Experts of a small language model.
Size: 9 layers, width 192, vocabulary 4096, 30.2M parameters.
Experts: 160 SwiGLU neurons an expert, a shared expert of 128 neurons.
Below are experts of layer 6 (counted from 0) of a mixture-of-experts language model. Rows are named router (the router's row for the expert), gate (a neuron's input weights, with its number), up (a neuron's input weights, with its number) and show model dimensions 0-191. Each number is 128 + 32 x the weight over its row's rms, rounded and kept within 0 to 255. Numbers have three digits each.
After each expert's rows: a language model's description of what the expert responds to. This comes from a sample of Wikipedia text that the model never trained on.

# expert 13
router:165150113159163116105118192121152108061113145082096142136158170156123048097100133146088135100166092160169174090132124093142060185144130079133127108117191092117107082152092064060125099148132127140137141181110178092146064119120141186114098128104164202128152162112162139135162169117168129148115092114116113170101082122137142123094154108191108087115106163074142147159047162111168110183190143156133104149128130143128162106059105158154096148120091096167109133153125112098085120101140062109122158096113169160130083136157080162130130071165090090130120151128143108161134084159116150166
gate1:161086142074136101119180071104181183064108162155181110149161102154104107191168158183164150140128108090119125154173126047097157122140149153138201115186109149080090138132086120152080130121094137160164133158177118138163120148096127183122122115129156135123106143099115138142109096147092141084133138164077112081142153166138098139218152109130163140095090171094183108124128150189168115078171130167122168197142107179094150169148085171096123117145132162139116105122125182112129155079124179093094123101137124074097127177090183149061116115114143129103124102101107104103133094099117153174
up1:132145140104107129146114065118220121087189126109114139098097149110142048143146166157153162076120188169099116087159147114137110137095126135198218161138108113135163116207104150106149129187135125116113122088169124107161181131082175114136127075147145157115159200123127132101145141133112146067141177090109107130172105154064132137139114179170145088128114087108202178155136092160070154167182069165126179126094083109088087128106094101184127112109129131116069089158109143169100150131099132119175125128139163132106114144083135131114130069113126088145151157090158150124132124160122170106
Description: Country, city and region names plus endings of place or nationality words, such as China, England, Toron-to, Ira-q-i, Vietnames-e.

# expert 26
router:107128169108146149084124084111117112088123148123075139105105135139165079166137137134097156082123085141065151078097183109113144127129177104108124175104094130067157129135148091154149115096082154155101093130065090163083150137105157110133146115191092165078114079095139099141140164054121149097127091099106129077133130159144094120187090167111186132166128160136110103051145057156140179176115157158166117127111112111150161080108146139110120167148149146153125079115163113111106110137178179080139079110086177105126089107094122180146110100131156150148152145105095172198130195039127133168
gate1:099139127199117145123144143150132145107159127142116109070125184145136089133156142121131136158128152131105122101057041131102139168146126138124178167122130157117128086110174106115139121179210142169108093108092124158107151150214125111156066106116108126142067162139134071087194141110068148095132185220141182092108154081110125129115104129131098140126155168098075129158136107083154128109129162138121121147166132149130105132117119131098122130125105133176069180164175242139151108102101111129104152094156083123113116051163138122113049130080131077153127168154156161176090137122114122139
up1:083163154091175148093120107160157125172077114188119167165079071061106172136159122107126113087091068085145125110214193112136165126096112132174093137118129103141114166153081167148147174098083118132150185092151142117149116109126162151144170126117127126112112153113182204111115145126126091154146072043108034141155099169143106114122114152134147088137073065152198131129120109137099120147135112104124146155080127125125121143151081148130129093151183101121120064107089052126132164135081179146139145138134130169131164166120110091112175153118154152071153099126104102082164116099145102149
Description: Word endings and plural or inflection suffixes, often carrying a comma, before and, of, in, such as med|ie|val, cerem|on|ies, surr|ender|.

# expert 28
router:098148115138134063137133085103111098092145132078164158161151092120169096124115116119122172113149148120152121124111152091127137162098105064129117147155128111107100114090164166151085140115096066135123167106186164140114095128114164138104064106119204151121156139140107187104113109173143077085149150181153204158109078088126146090104103148092100086037129143114182133139148175104105043131143091108183122157124163111106148085066160132164184138130128124096163134132188104094105084111098149116092179092068103166153141153158158134166177154123101076165105123143100076066101122161128154172
gate0:068131134098095156155164113116140022165096152136113145178107139167165147134129135157142132195074104132135158145136107130135170161118111155132125129128115128163172113142139131173162091135070170127173135185134109145165094091179118123190105137194089115131134116110133146126211144121152114087136105092166136070152159154142079085123040116137137178119100118099176160140083163154143118135161077107117143152101135115159085114127117152061120160056077090122127145152168110100110099099089158143094127078144102122106040148135139117103146120130176204177155124129091139125069122138067070107
up0:089109103095083183130150130147159081172119152147134119143106091144121122152176082140181092101067161140125121175127121032130158172137124136200174113129080116167174089138151150126160154149109141153173088195083121114089077136103130091162142081187150117111161073137095082136133158134121097142119125143140164132118131116172089173176081155144090158109101097132164129173146139138139115163085108072061125120110137174141164101109117135090158109129127093102168123086161192099164137173135179126069084113145124137138101163089098174130117140097153118204207121099081113144120140065076137104
Description: The article the, pronouns them and themselves, naming verbs called and named, counts like two, and m pieces inside names like Brahmo.

# expert 27
router:102117112170122106139120142126110132113155151101165159162120095135148084092134136126126192091091119163154066198137121090097116158123127101107110132167162084149098107139114119158173067111158092126047115091094149090099095086152135125126128090136166135083075102168111106095091108156132113185119146121122124118090094101159213143179115155074150148115138182138144156183172124095106107151145130093119140185131172123130102211071104144108173157120145131185151120155098121152143136083051119125121106153112141083083067118124131177105176111160138111132076070163108059197108053170142120140
gate2:162131112142104142185134088090166148143112074131119184137096119070145127088109187055143128107082090177154153124166137132156096073093195126127131169115136124099177133139167159160178104161148110156131116155165184123210146183131127154136160147189180161113082133161119140153062101177108185115132115193073108117153067132115144115104112172138127109092103168122123127123154128145088106075167120113111157107142148134089147139123085111112119050163111086128154197204066116131111103163134206112082165138128136164162116066142136122147098146149095119166135145134122137062115094128143142121
up2:088113128166112147135143062159055163105141079130118116083105142150144150122134158168122100202150104152082106074104118096137126152124165141094119121066103143045063135163134123200119117106128131123135108086113077158108161171125093116181155121082134115126133157154128136122089182090184143140143136135169101132078132134147109178138117073133156167135104169090159135116141139131161120171154173069146124123209117097186077119122153124088157119150083142124110087098161178054138182114080139112193117139221164081123158106183129118149177104165193118140136122137106151172119137118099130107
Description: Common function words joining phrases, mainly of, and, to, in, for, with, into, than, through, before the, a or his.

# expert 31
router:116062161127173072131136117128143163101148159096153125106061152145122165140131114133111069104139110093055101116134109101142059111093134074116151095120034100126089086086128124105149150152074082128157141164121152155114130137144127160089106182129126119139130100087151101093139119077178118165167159153131136143137225147142088142173078150091144109089086138119168083143149086144136108091121145154135088075177082206104171082077129115178130094085136110086166136113105122141116137143149143054171192094095126090118074155089100143105142061185103120174161141120142130138166144131135121124
gate1:115132141163127148163114177136084153138126125097089123116117180130130126141093122092128112105121102132128188116118171108108154155190099131144144124080123179143136103113096106113152102112135131038089163124167142145088137203167121193178061138142152139108084119108123027169166121151098149102079169146136091058147116152062139198090120134106100110149113133144188122157146151077169152128165130066142150141169149110188135184171147144090153138093148104179055132127112131080139099172134111164102200084181124093133119117168068130094139096104099145137081092094135141111183137111128149121
up1:156085117180140173143144155086110090177102160079108163108149108178083112133100135124079066142149120138161141064099187105136114146158128157057124132052137108171146139085077130134160068115117162131137116124104116143105111164150159122174078192125110123122095118116066088065143108094118126074188106168113103135134147129150130146141098119116094084142123154096083110165158129138174118074127137087165098091164136124123127101129163232134086120087089117124125171142119163112140092145123115207064133096124068096100175140154171103176087140091167155114123191088149096126175094122155106121
Description: Common nouns for works, groups and roles after a, the or his, such as film, song, series, band, school, quarterback.

# expert 24
router:118123163135108105167151151056122162107160163096135162160138091099093113126081089073100127188140112127111156105128125140094080139177165111125128145086094147156152080122064160135181100105090150156138173177196116110085129119135125128147176110093175120072169124086162065122126137122155124175115157137103119112061147154123183179139093072099119185170113092168135147162145120099117128096170117102146116059136130150140067094079131128166150175141136106127102154190135108157168091140160177192118159128131119170089074148142095059161189089165131131093098146055182115116145123159111112131
gate1:129146114123137074158124109157107152149126110097110150114186113118087131131117114155143122128173129116179117099120113111074084075126107158079117187124110080097092171154122110153080140113140120065171115133126215155131129119117120152164108166091115105183148082074135132142134168149064087143176164192182133120089157098146104205132135131130190096133140143072157124092169145101143129161114088105098101127173133178100092093089200097158088122154056134116164136165092084091072126066084150080143107112118165110124093146149185168136142093125123101128111162102118114153203139153103208123
up1:144113129106153120125076111093121166168152094114092136138110171081179145120089108088196140089130146145134106124073156134087096142139161129113111201097103081076094120125139123105148072171062134136149125159122190130133123124085186165085124092101120163122107089139085109062191106179116166038073079116106152128139147104099133077161135138129123129153146121121103150135090064145125097137087051141164140134117080108092131117122154095192107103160177179144135083133200150143099163126113128150183169085106143106139121091131098167089162106129160164160114146098145201123152152158098144066
Description: Sentence-final periods, often fused with the word (s., ed., ).), plus heading equals signs and line breaks that close paragraphs.

# expert 7
router:070136138095160125122113100132108032107158115061178167122115237066178137155096142121098116156112171093176190108123135100127116081162135101128109204159144119172115120106141109136151086102107143144120107141184120177151059088161110151098114167075150113116146107071132113130188188179180118100154128087150126172140150089158145050075141118127168119136064137135123142163135157095143115159131138108125105135150142167126131105080155174129182116139129137164113177183136066082136098115148101168136145101080108135127124180157160118131101139095096176124061141128142110129095134142150112095
gate1:142119172094126140114110179112104121144130137046151115162142061104159091116190135070172122158149119103104112163107100137135153107116171147068163116097121139198135153134085175117143185126177154117088115105123067113146169130145151150116099154159157097150117112159149143134123146127071136098083132107148128139120141121124110099128138116136162183138151105087164156053145142165105143141069127092128163096127184121150147134125187082153152172131111123139144165117237142098137196093114165155210102109184095104110149191107141075134185067146140168147106087150151135171095162049139101103
up1:075151102146172138184130080106163069097136115162113100115117146156100127133090141075149117130150134146156162170151152126164103173148088129208128119153146143070114083083132118089153059143138122139130168155128191095095122136172135185134074096127155092152153080117128134159157122127160106156167142081156115115114093098130168143121153154178163102088090139138152166147102132152110137152069045111117129074131105127056117125169099147127109146125158124086135108121120188152090111160152164157121109067167111125106146101156193186142095165076171125175110147162076182125144110186102026107
Description: Common first names (Robert, William, John) and fragments inside foreign personal names, such as Vik-t-orija, Vladim-ir, Jer-em-iah.

# expert 30
router:127127109135133088096101157166089113139144120184105125154148082143129130137111142194099127141170086156112162110143186147186093146096080083155150151134085148111126109150141146129136178126179093156172075140102160112166120083163154105144080110102162106118137105076117178095145093108106135161130124093172143146122122177201142112117171136161153079144133092111127150173104175175139154177193091164164197121230087137099133142142081157205122116050137159184177108101121153144094119098160140099114133096099134148143071161105111146174104137152142074175136101188138134072131106145150155087
gate1:139181125170134151107140094106104128153113041130104140139146128137181128100101134162068144210126091138135170085117137119121097136111077204162172229118175089115107138110115150139141089143152092088127100071110143107116085116115101119119142149143140125168134177131171047122117084064153175149104111095109143109116133092148134167133198104183141123144106123138118178123062108120154117109081142147108159094145137150153108134120195092162103126169123132128129082130080118125086168144141110193125122148169178106170106130174198055066133104145162101125065130136114120119139182150178124166
up1:135125054121144130139111117106136112128123180111139129116124138137090120160132138088186124108191153135150137163114154129169157116105097088154103105142180174123196097137121072072137153116130196101150143144096151151142104152147130117116102107090103147113132106125052186142069172112133117126219115161102109150073114074093098079155105103166090097116051133113129136148121132173152137145206093174150144186126081082108186117136070102073156178078152103110182073185147113145137127141156135120179155126133062145095143125095066167103122114106114144153095075115086077093111146123085118141
Description: Ordinal and quantity words after the or a (first, second, other, most, next, top, every) and hyphens in compounds like three-record.

# expert 17
router:153130148123114178076089092121086145109115121107140161142156156155153154174160164178111140187084100099091155127123137148149178140143165149067144166146133099121139168120103192126143143134166206150162112119069109105093139133105163082090097157133112107104116176166121095115103160035128174064108085101146106172146130098146037097147138127119149133161214094087104131103165136140098188142145220150144136092125127160112138155134120074106104121167205148078108117118183110114079149154140111121162125146129136168132132083129137073139121105170111143122181151118118198133135182091134111089
gate1:100143150142141139089124118032101142058053137129106117136124091106183140078158146146149133131158092157158103130166104164131189098020117137163177172127141113095121104120104132046143120130146101073080126110126138144150124114140123117145127138159156125141133091109150137174147144079143119116069188149156178095142136141138131135178160110130151175129169201130119126207064158123134146099155152140131144131143126084122129097089122186094106114186130096162099138146109101179118149090081086144153192106084132122169132190175171157144152176113097168136069140105131143152063146120165082132
up1:100183148148137110077112122054122142100115121163131128112147115123093185080145121112153147141142179133083067143147107201134147097086102128083174193172099095087158134131147136120127138155153109065116158126151119098125161092119123130150135143071120071174091090077072172129071111139087188134097206163089190105083137134132092068163156115094155105166142145150130141149118113109118166057186131148095161060098147102105159094138099158129115140144109146103141124122099140141099141177084091126155101087108152156198144109199136153105157230148150102098120130150105111133114114148154145159
Description: Stems inside learned Latinate words, often before -ed, -ation, -ing, such as ins|uff|icient, juxt|ap|oses, |equ|ipment, |serv|es.

# expert 11
router:170099112131076107158104163145193157194097103164154126095091102124090173079125162127182128107119165086123111096102077166148118099062098131168119059128153156119085157102160147140097198133100104128128138120142107113093200198147142094170130052113118165097112142088125145117122058094120152153157152175164162102134142171129141139128074111128129049096137131108129132130099105143131150061139142144041151157106102150115115113169113112137132097125061120148050130109095161134138099189063130167109128166161154129155173114144102181139106151112141094042120151123131116104158165156115134151
gate1:081108137164144123178180128129179136128105113152145129139106134211132103159135084135126133114111161090148121186131128148073129124127123172123219104150098169115162144241156194094112113138093091190148155082142119166073112177105154117125177088098142123085087140134123113117138159106153115092078177100103108137152135169132130121140080073124193161077108161088121141155069124138151089072114167117161114189138121148146176103145145147100170099102098098141102135116184176158165117135146150165150209147148138122063124093090138130114148155129127114161148154203158149099158148130172162106
up1:091129139150129208123086123110135138119156131123087065099148102106205086126129082163105126204127092148144093075117150168139101125075078075116155107133093093087119166137074133135188129101159123041169179124104153134177122169087110179101159091167125095149143050111136145118190134132143172119148173090117115142107121146146168150174152119106170107168188105109130063132056143091161152079155122145135126162108163143125149118152141135110163148192088086129122112124079136119138064081152143091119146140120165075101119157098147114104160129178172118130059144108120146140122154125192132101
Description: Mid-word pieces, especially ight in Weight or Weightlifting, and words like end, rest, wind; also Thai byte sequences.

# expert 21
router:099156108145137204085100114140140049151155152063180098090173186138116115108133128160128156155145123143205125160115072137154129159103137152123106110161177117124151131083141090129082114121091146176114100133127117188137060135109107154153150136169157147118155181108120154085087164089138046118130141119140114131156116088129140109091188151173152140106124083188127119164124166130167091148134122099141063180141158107134172150167123199123133135090146070082190177180138177112073092075158164188115109152179119196123123149089131115135101123117149110083127180116150104169129120167096107127
gate0:139133127152148120057164112157074185108139118156139102131113148129135091116097116174109135171142116106136170115134071102106146048089105223104084103085151149121082152165096123087132105105139123151104126120082142176170130142081146113066113127127131106141155136129116106172109149156103189068158131120138079117089147107133141185141115062175140103147165088111136132126115144163117141114180129152119140124174120140109117166083125145099061172144073167144137119123123152148127121153123147102125068085055155125131028090126187150104127081075205082127101165156109142164087085096096115053
up0:139064122091127112149186206099129174117112134108102108138097096133129087166175115098166167094105089155107112114130155086168098201172120107216158147157096108119159137129105122152108116125183110129150158145163132127074098152176202147145112136092143152167112134128137132119149069147071119170165089122120162149163154092123098159101080125144136166113164158038140197154203105127148135143152126096140141110123117116156146075153111140141195147127108179107127121113127068066133159121117134097109123136129090130148255135106106089120133131081102169151129123090154203148147160118131124142
Description: Last pieces of place and personal names, often with a comma (-ington, -burg, -ić, Vegas,), in sports results tables and rows.

# expert 16
router:082195144119105180129111132098091150131109178117128047135113128153132115102127150133120223096068142166119150150072142099125184112192149107181147230087162139123071098142116108145130136148144086131092098070132102111097116113145128133168147135163096117101069125138103120130087121142129157142127127152131165030121131158146131120188085116188085138124107137105164128122137107057125141053119094134111085160183115137182144110079109139182133094092163154151104135145097195143138132112070161087132108089094097140083144088142137184053152146158163116101161120147127132136087128112151146140
gate1:095129117120165094146112136125143161138099148145179128089171080153119184141136101192105160180133095086140138147125141117124175083157068141110056163142132140147155125071122103132100179145150117157151129108182135169108129115137107121167119100088097102140155177132101159080124117074166067169117090159119142110173165000123105086121090155119169113071137148152101111147079155087106153140092165074073155121188116122132168152120159085126159157137172165116118103168155102164113133107148147139116123099115080151134099141157100104088128051140134128112192145031146115128157137108145102188
up1:129180175113135164068164174135118118172187116118117157125164146118154100130155113180109165102132031192153154163129114120169140158122101105155043154159134174089134090133161119158129089156110132114145141165102142120131107074140093142104178055172099114107091123128158167111101157127139104159125141062132128198106138116160115115161142135105152113115184007147151091115065132140084134118151097146147121130065162129171109106164172153106123063150121128106132056118116109106172125159133146127157150101156124123132142115121172105139131157116114143126108059197138123167134058172078138090
Description: Function words in narrative prose: auxiliaries and linking words like was, is, been, which, when, being, later, often after he or it.

# expert 1
router:132127165139099117174142153183155155157151121181128135092108135090124072162125135113068123154133185145106129107103085114156083095157152169201112176163139114102132152174115163089062121132143174149176148166125095119144156105157145099126146157136128064101173101118094136156104096147149106088117112152130078084154108192136181144141106123151093205124140209144090184136177128075073107087081150165107149107136150106106128095073094123106154114196163125114089172091136141114118086117071125136128177129130168174086182119148090125139132060180127108162085128131149144182141062153148106173
gate1:125140047141155160115089112076038094134142150127146149099094153089118143103105102116100048100078121119150146174179103136149124151061195132157110090122177091116125140146095098146136110111124133132133120093132187208146126182098122136146186152175155177156113193139162120082170115117148132087163173176124096123154133169153157096119045132112139132129108099118130118096159104095176141107156105142115100141109134133109178205142208127130068112069159119142124111144211109115130118107155107149154166133171133140104131153176097126171152136116164123092111111161151072114101101154172177087
up1:150110097147122124159138131120149198097074139114163102122152122140111127100188138180110137154117151106148132151162154114172212018140118161117091132215159157115162099107128085194056154141059121129132134158118136091133126136133089143093092173108150133145121123094084128126109129160135124170058135159074113084136130148095106153111110158133113141132104135123161133123100171122127063069117121120121131183109136196073173150114130056044152131135057117114111135131107117194121139132088110103118126130101111130076095154147128198089169155129061150177107128093097109082105106091152132100
Description: Newline tokens, especially blank lines before section headings and after references or list items, plus table separator rows like |---|---|.

# expert 19
router:140154082088155132147119121146152150132144069189171126090170169141182133070092137092111148085142128188107133114115106167111151069068091049148134135163072120123128130110132061154098123128161147160131137112112140178151165155167137177129096065172137224157110097146125141153087094140136101112150130134100119119147129151126164083209096127127172099141134129109193087106136122163125109123133119140140118154163135164078106106127166102154114101090092120137127098146186141159098081193125081074153103126147183168128151097113095170075154167138111122110200168093086119149143154152073048118
gate2:086129136112120110103150130141090098117112108097164125178206190054173122148147119110200137186095162141080160112132107100118122093083169171116123093122146103129116144111110200180156109129133113153151142074182167179097123143109159089152111154107114081153155127158142107049104052161113135073103149087187156134058127147126095147108117098075162129138195074102156113098148116146115206090135145170102193161110133186095090168163160193131102158085110127078121114180108101099107115117124134133138134112110078126111141093152121135069162163140137151141103089081132125119106137132114104096
up2:132153074124156095153124141136120172095128146113115133166168128137161115162185151167164137164094142112122132118037143116069132135118135092138141153139151098124077124078083221112174094151107080127071125154151186090153115114139120106195103114110134142115149154162180142138103115132118131138106114115091168109148106139173158146087145133130084150183204102074114146124102143158135139052144145166191117107174174096093128128157185161139159069096092017093167112165106174156125099123116140099126138161057058178148098087063100159130127106113130155157140143136162128106116095127151135124
Description: Suffix pieces finishing a word, such as -ing, -ative, -ance, -ity, -ge, plus unit m and km in measurements.

# expert 2
router:152091130094123164107103118171100085145157116197113121146137140091148127104197139143167126139143140137177070143121116171133128122086061190169102125126147148140190161188103147129097155104082128122097138092111126134111152160124097128166152129114133086159156114125117157113148061159073134096108073120142126029117161174145120180146172057166129110190090147165138118058159120172112071138127126098085149193095193127086068135162057136139139079144109167115123147118102132126090154146088131141118125165197121130085193110114149087129109115105192131097149101097131121174104105087143149162
gate2:081190146138121116160160169198141097147162105142126105103125123139166149148121096119126152071139132126068182128124166169145116147086126181167164155084146119105131109161055173136176146107168142134114082127073173131186147138124175158187159075126141081111178119100117147140177149135146126097107139203147128106117099118130103137092125121178176068154112084143090082086116110145130165144180166144123089169152076189156096134164227170108139158140142170108116112158140082077145136179112134143089150109109127155118089107083183106137198158196136124156121171152165161152124138111142113104
up2:091122110131172102151137121129110188137164127074179136068120175127125131165135129095085132084100160100052136139080134152134146120108127149139145158119126133129097114154109165155192133164158163171097113156109107140155204104167146128179101093090123103049170116158070081116169102069125176112173064127193147135154111119141121129113131129128159119147144137150105134113131147065139155135087134117166118150121133123167118121071101108221118169135178121135121165141116161117166157153098118049127117110141083151150097090125139131090212166119205089157098160153157199108124159111176058100
Description: Table pipes, list dashes, section-heading markers and infobox labels, such as Personal information, ==See also, Country:, Pos.

# expert 0
router:161143112120109121128168119126138125176090135125115116123148114157106132187112130137223086134134198170173082131182091164106133129143100199133137081073151110113152156095103128096140139083127159133111109135116113107131102106143127105128126147072074103165158172163150110197179133143124128139102149106134118157153072069063105162107108093094093093122167059149132163124130167118087133160080091158082155104092145119137098134148116092103131066155100165063105106118169090100196172043152098173190094134144098063142138163083180088140124132115123145131062111178130126120127140121072158149
gate0:140194084082032130132180057118131082163147168062104143095141087131142086124139171096147184146161162091109088118181161081127149171143102072112113152134125152077152180067154068104124167151063140107071191105095088148080098116136098109162121183135063115146136132146123096154129201147104137096140149127184160128087082150106101187185147105100122149096145134123161160115137135151140124170067153109104144144108132106183124156146130116125116144122066107141140143134144142087078163139153128118155125086167115135124093121135136148169137108112204147132103169128174107138076086114117130104
up0:123168099079122104165157104138099175160202143127151163165055079147155165115130088180130142123182129111094148063120129156158165184124113116127087137110117078114142138133113129130189138091179106132136096137147054166111152106175070182151158100170166089130148121105117137126129130143150096165074122119119103128205134143178125163147000123066150116112117155126108116094126124079143106167076205136145172133127164184096122158124126153110109108113098152131159107150150118141121146132154147104104090092061107149133164148183104170190169119129076103127136138111114111112192140070111125121
Description: Odd pieces in infoboxes and tables, like the w of www in website URLs, ±, km units, table pipes, and fragments of foreign names (Sw, Pol, Gl).

# expert 15
router:102151062086099158128153154159068089124144084171114149155151096135086113113182119166093097126163082098096088083124173116104124173106141106102089114119093122121138180103144126168105087149087155106131089115118130119187146078129167181128170157166186122100154073093115110112126137059089153093116132125136080087080136148104100207106126131126152148151107106117127138077117140184115135179084134122103079054070134095114156128123198118112120147150171084179171092181155057176152170071148134159172102144140138118138124098092126090157164099125130151152125131093135081141159159060146147180
gate0:092156131135120176179099152145140097141122120145148153168152111108141123104138123176121125117107127078087118123074093078130117151097139131141120133131134140094157099204114081114133142140153167154138154095132113150129079111113152160135128133168089085124115102140154095131129149126106138144099085073080200142159133137122073112108088095138138145148167153131192149106133108056143082067216120106124127178096070159152138102113095153107073162083182126125171094087122137159134203098142156100147124071074103082095167136154170076101135123025152210124129102134099159105045149126191097130
up0:106162134143151112140144171107143159107144180157193136121102147121148123147156108105161082169069179127190090144209113186126099117149143178143112069092107128167161145136183153140189115133102167121111128086105152120133181173183198111096110122112122134158136131136136121128154193095182105123098178183177074134141093134126125120144151156110127129119138155169144132121136163177190134121026079150143173061136157060128114155088083080076104058134150143121081109157136161110122082156171108132121120127194119127092133112130113126135121113142155085114096094148132111084195107131119162086
Description: Closing == of section headings like See also== or Early career==, plus inner word pieces of academic and institutional words (phys, econom, corres-p-ondent).

# expert 4
router:145104100131176169110165161164124177132093133067132157100138114165123146173158148130181121140126150142086098160183109144176130092136129171096153171133121103150142109128116168158138146140173121080153126105095148095105218155119125165081095152043050132168114149163142143142131169141127126136116140112084136198171055077088030165132134139152122153134182128126102139157130163156073200118097096145131212064123130121117138115202113066098126122130141209093142109130144111147146123124116160087141075119159104140148108183127125165138083186118096134128113122155104157091112137114116160123
gate1:144136120108122063155099167143028140180143116100122140127121117103151128154135133109140158119140130081165119100113108048134128099167153158131143129137230104099142154083167135103146106106137157079215128097153105103135123165161099102156106138136114121045174153129138110100216130121131119103118128236152112122105136125133097124129072111138093109121139145099132167169152128139150135150099097141157135134160146086134093147140118152122044124140067120186168143132159090088161137196116104176160172119144113154164103122095108153160159092136112035095147195097129157132172144117125064120
up1:100114110138139144120162158124090119116075147102145153138060132152099129123171131165107162072141082061146127087103073133117140118140143111075132182137119080099098127126094138100153153125163196161160090126069104135146146128139145150144104134095140114060093102107137095159136119132108077094090120124137114098135106138094079209179088149057163167122192180090117143048147088103132139135176148163147122136112125153057102158104114128138091185143134119182157091124189166140075064157149162167176080080149174155144161133151105169185176074101107133121104126094142152143163101102139103172
Description: Short word pieces inside a word (ib in ibn, ab in cabling) and digits in score ranges or numbers, like –08, 1985.

# expert 22
router:142154119169123092124139140117145139112152170142165088163137131099117132128108091112123093078159157126166167131072098152164074137150063088126140112126162138175161116104117107083118100115091110122109147119107180137079071134149094146103127117110176167122130109103150119101096164091094120179158131173063109112104128118149127133122127142175112142106126196118099190173150168049127084092101147117128066085154126107130095114111139185084114109129108111053178171170093178152154129058161111144093206072093150140138168089165068111122109107177137132148106143083188128195181084148184085131
gate1:140181145147157084162100090121187157117056143116123099192085145146164101118087100139187115115121148135072094126081110090158118100112122141065149096143138152146144151120148149174064153152174172090174122119115113197183119176109127170157040132067119130148135188105140136091096153126124094118117143152142141114106088135114101108135128129067155099106144031117149109101107089177097121113129136182069124112169106221120108062116101087119092122092181130152073099165084130118135123146098149127172165152092119152123071123095140118130125089151089109144104190161103135147155117107161152117
up1:132097189151107125115150174111134234138151194156069100222147133144117183065108110149108130160157122154120100126136117121106194138142104127166111096112114136179089132159066105118124104173113109118124164113145158106120185110079116123126102098107154134105131138174141090140106128115183135138153111137137099132101165081131142124174168148153141160184140131145118143121049148136111155108128156126184138113136150144144155085119141107155155109069099117082078103163102090226144184107146120119119139205134097104145091172087152157160108112155091150133124165085120115122226124155211128161
Description: Pipe separators following candidate or player names in election and sports tables, plus capital initials and name endings like Bachch-an.

# expert 3
router:086052192145072107160106137185128122099157125197193190148178106125134114110151116135106167137117090125163095175081124136098126141114064082115082086153164155152142146124171119070124158062154108152101127101184172143102120106112095226087159142114145100137126105065150114141089133157104110117118111087111107093133169154176174124174141179116126070123097135164171083098121080084176112117090088155153064155131161115103138149126092111127156103104133098115126179073111152104170103102112145109108170152064073161111149140117063157119114125169183135164118110123158128141148139135121158124
gate0:101129088086181176132122111163085100091129095128202117155079151147097137108193153145161130133136059136144183082134105045114102097123186162101139150107163123151101162127173120147125118144155155120159112184098144147131130148118044127101197156175138124196097144128148140146153133162144149192201160097139133107162130134160111148050118080103127122090084104120134148114169131136173159169124198104140089139098116141110172096117124201190093166055098163172144141152152107135139094082146136132053112107121111078161084102118123149114173111132109135102094141093140100080111106122127160135
up0:185121201126148112139113169113145141130127187128111109170158118124107096144088159167082111129101169168099070162141131171155167166120146068146071151134081194089101129105078162091111132124152096117117116109090154090140123112182133104023122081104143149101153113141102148153127126119174058096122135111139152183143061157094172132168172161172136124154166170128131094099146156127100156121077107179213143110171114105107152141131131102170134140144111154165137096144153131139133114135074116033170181186169136119110116143174136114133073088152145076188104139148078134132160121158111139135
Description: Pronouns, mostly possessive, such as his, her, its, their, him, they, in biographies, often before first, own or father.

# expert 25
router:183114130194104142140096131103093123043115089140139125152089152095106097119126156051194092112117101115117165112111087171137103101174131149090168074146176169115185107176149081089100102102122104120123175106146098106094109157099160120076063150119156071132121186170159186145081055145143134158122123098152118158184150122104105146161124109109076160100119160119159170108138165157158083133148123109169178116140127118132105145086091122150096062104097098117128114123125070099122132105128080118142105195131077079149180159139104098143169050152135144129095092138179121104072139149167135147
gate1:131158125153140062106091104123161140167162122059108174110064133108131094097118135112187160155094112178142160046078183132125153096156165142096158135127158132125079103112078146123151104128184206080143140104144142135093172128156138113099088112111084162087111130121128088198147110142076164143128104174165168127114104175140122105206107065119145088106134087107167133115123143174091120157136172108167126134107147133195164085128107163166088087113170127132101124101075090109102149061135143093113108134089175152143142077163169116084149127150120099065148078155139114113135056144128142173
up1:141132102187092088128130102128128055093142156155118154100124148069103170096154170087168115207144093189115101081206170152142121136080174127174131080177137115137134101178136074130114122115177160109130198100105159109111137197127135076128084111140156144146114171108160144120131093115167130149134129101177180096137112147157116178159055163102136090106102082171168145095161140163103131112120139135168089141143112133172133107155152151099121109116173115133144149081067117116175151092166076110152162157096112096138192114088127138069139109099162153061085091184130117099102078122157098142
Description: Field labels and words in taxonomy and infobox lists, such as Type species, Order, family, Coleop-ter-a, and coordinate degrees.

# expert 29
router:118084151112096100198120147123167163119181147143134082191184148085187110140081119181067128115121141153124148140117185093101122157193151104090162105099147153127147108125115120090160140090167111186098101106156148131121084120132130118151121082143138206119147128138118142123139061125165141111127105153109136163162160131147167128157116104141075173096156164119096094113102109055123128083178169106191159117160151129092171145087101119156139177096117130170118157182130202126159074107093160158088167102106141120179106089143118104165132152168073130140067117147194172094138121137114127032
gate0:163121074116168109075107073101206152060095113131150115105120092125120167186131103110092123124123162116156186199115173094177135141158107095148142119125154118121133108134147077093189123171128155132139109115115143125138042159173141119162076167127185154111108125203070159144187093140105094130124112118119137094121157178125118120154113074197129128062052134128146117122153106129176145136048098129071158124178116164100170163179152164106148168121129115083156154159095156175109081082087130131131149133091165118095160122114121159148110118067153106092144177161113109107134099112129102095
up0:181176096101112144065150170120161098139053133143087066052140054126062148148150135090115142105135141166147082123136105160186147140159084114121148113132148115163116151122106072096161173105107080106135107124086132121193105123150145126178107154126130097181138092158134164154158122120099119118099145127119101114129158155139111133100118072197065169109150107097105124192140168111153169204158113118078135137142132096084131217183118156078119161167101151124177118128080113125133130075084131135070125117149124097133110138072100107134069135119128132113090139173175125092110078093122198148
Description: Words in quoted speech and titles, such as 's after It, "The, My, do, me, and the article a in narrative.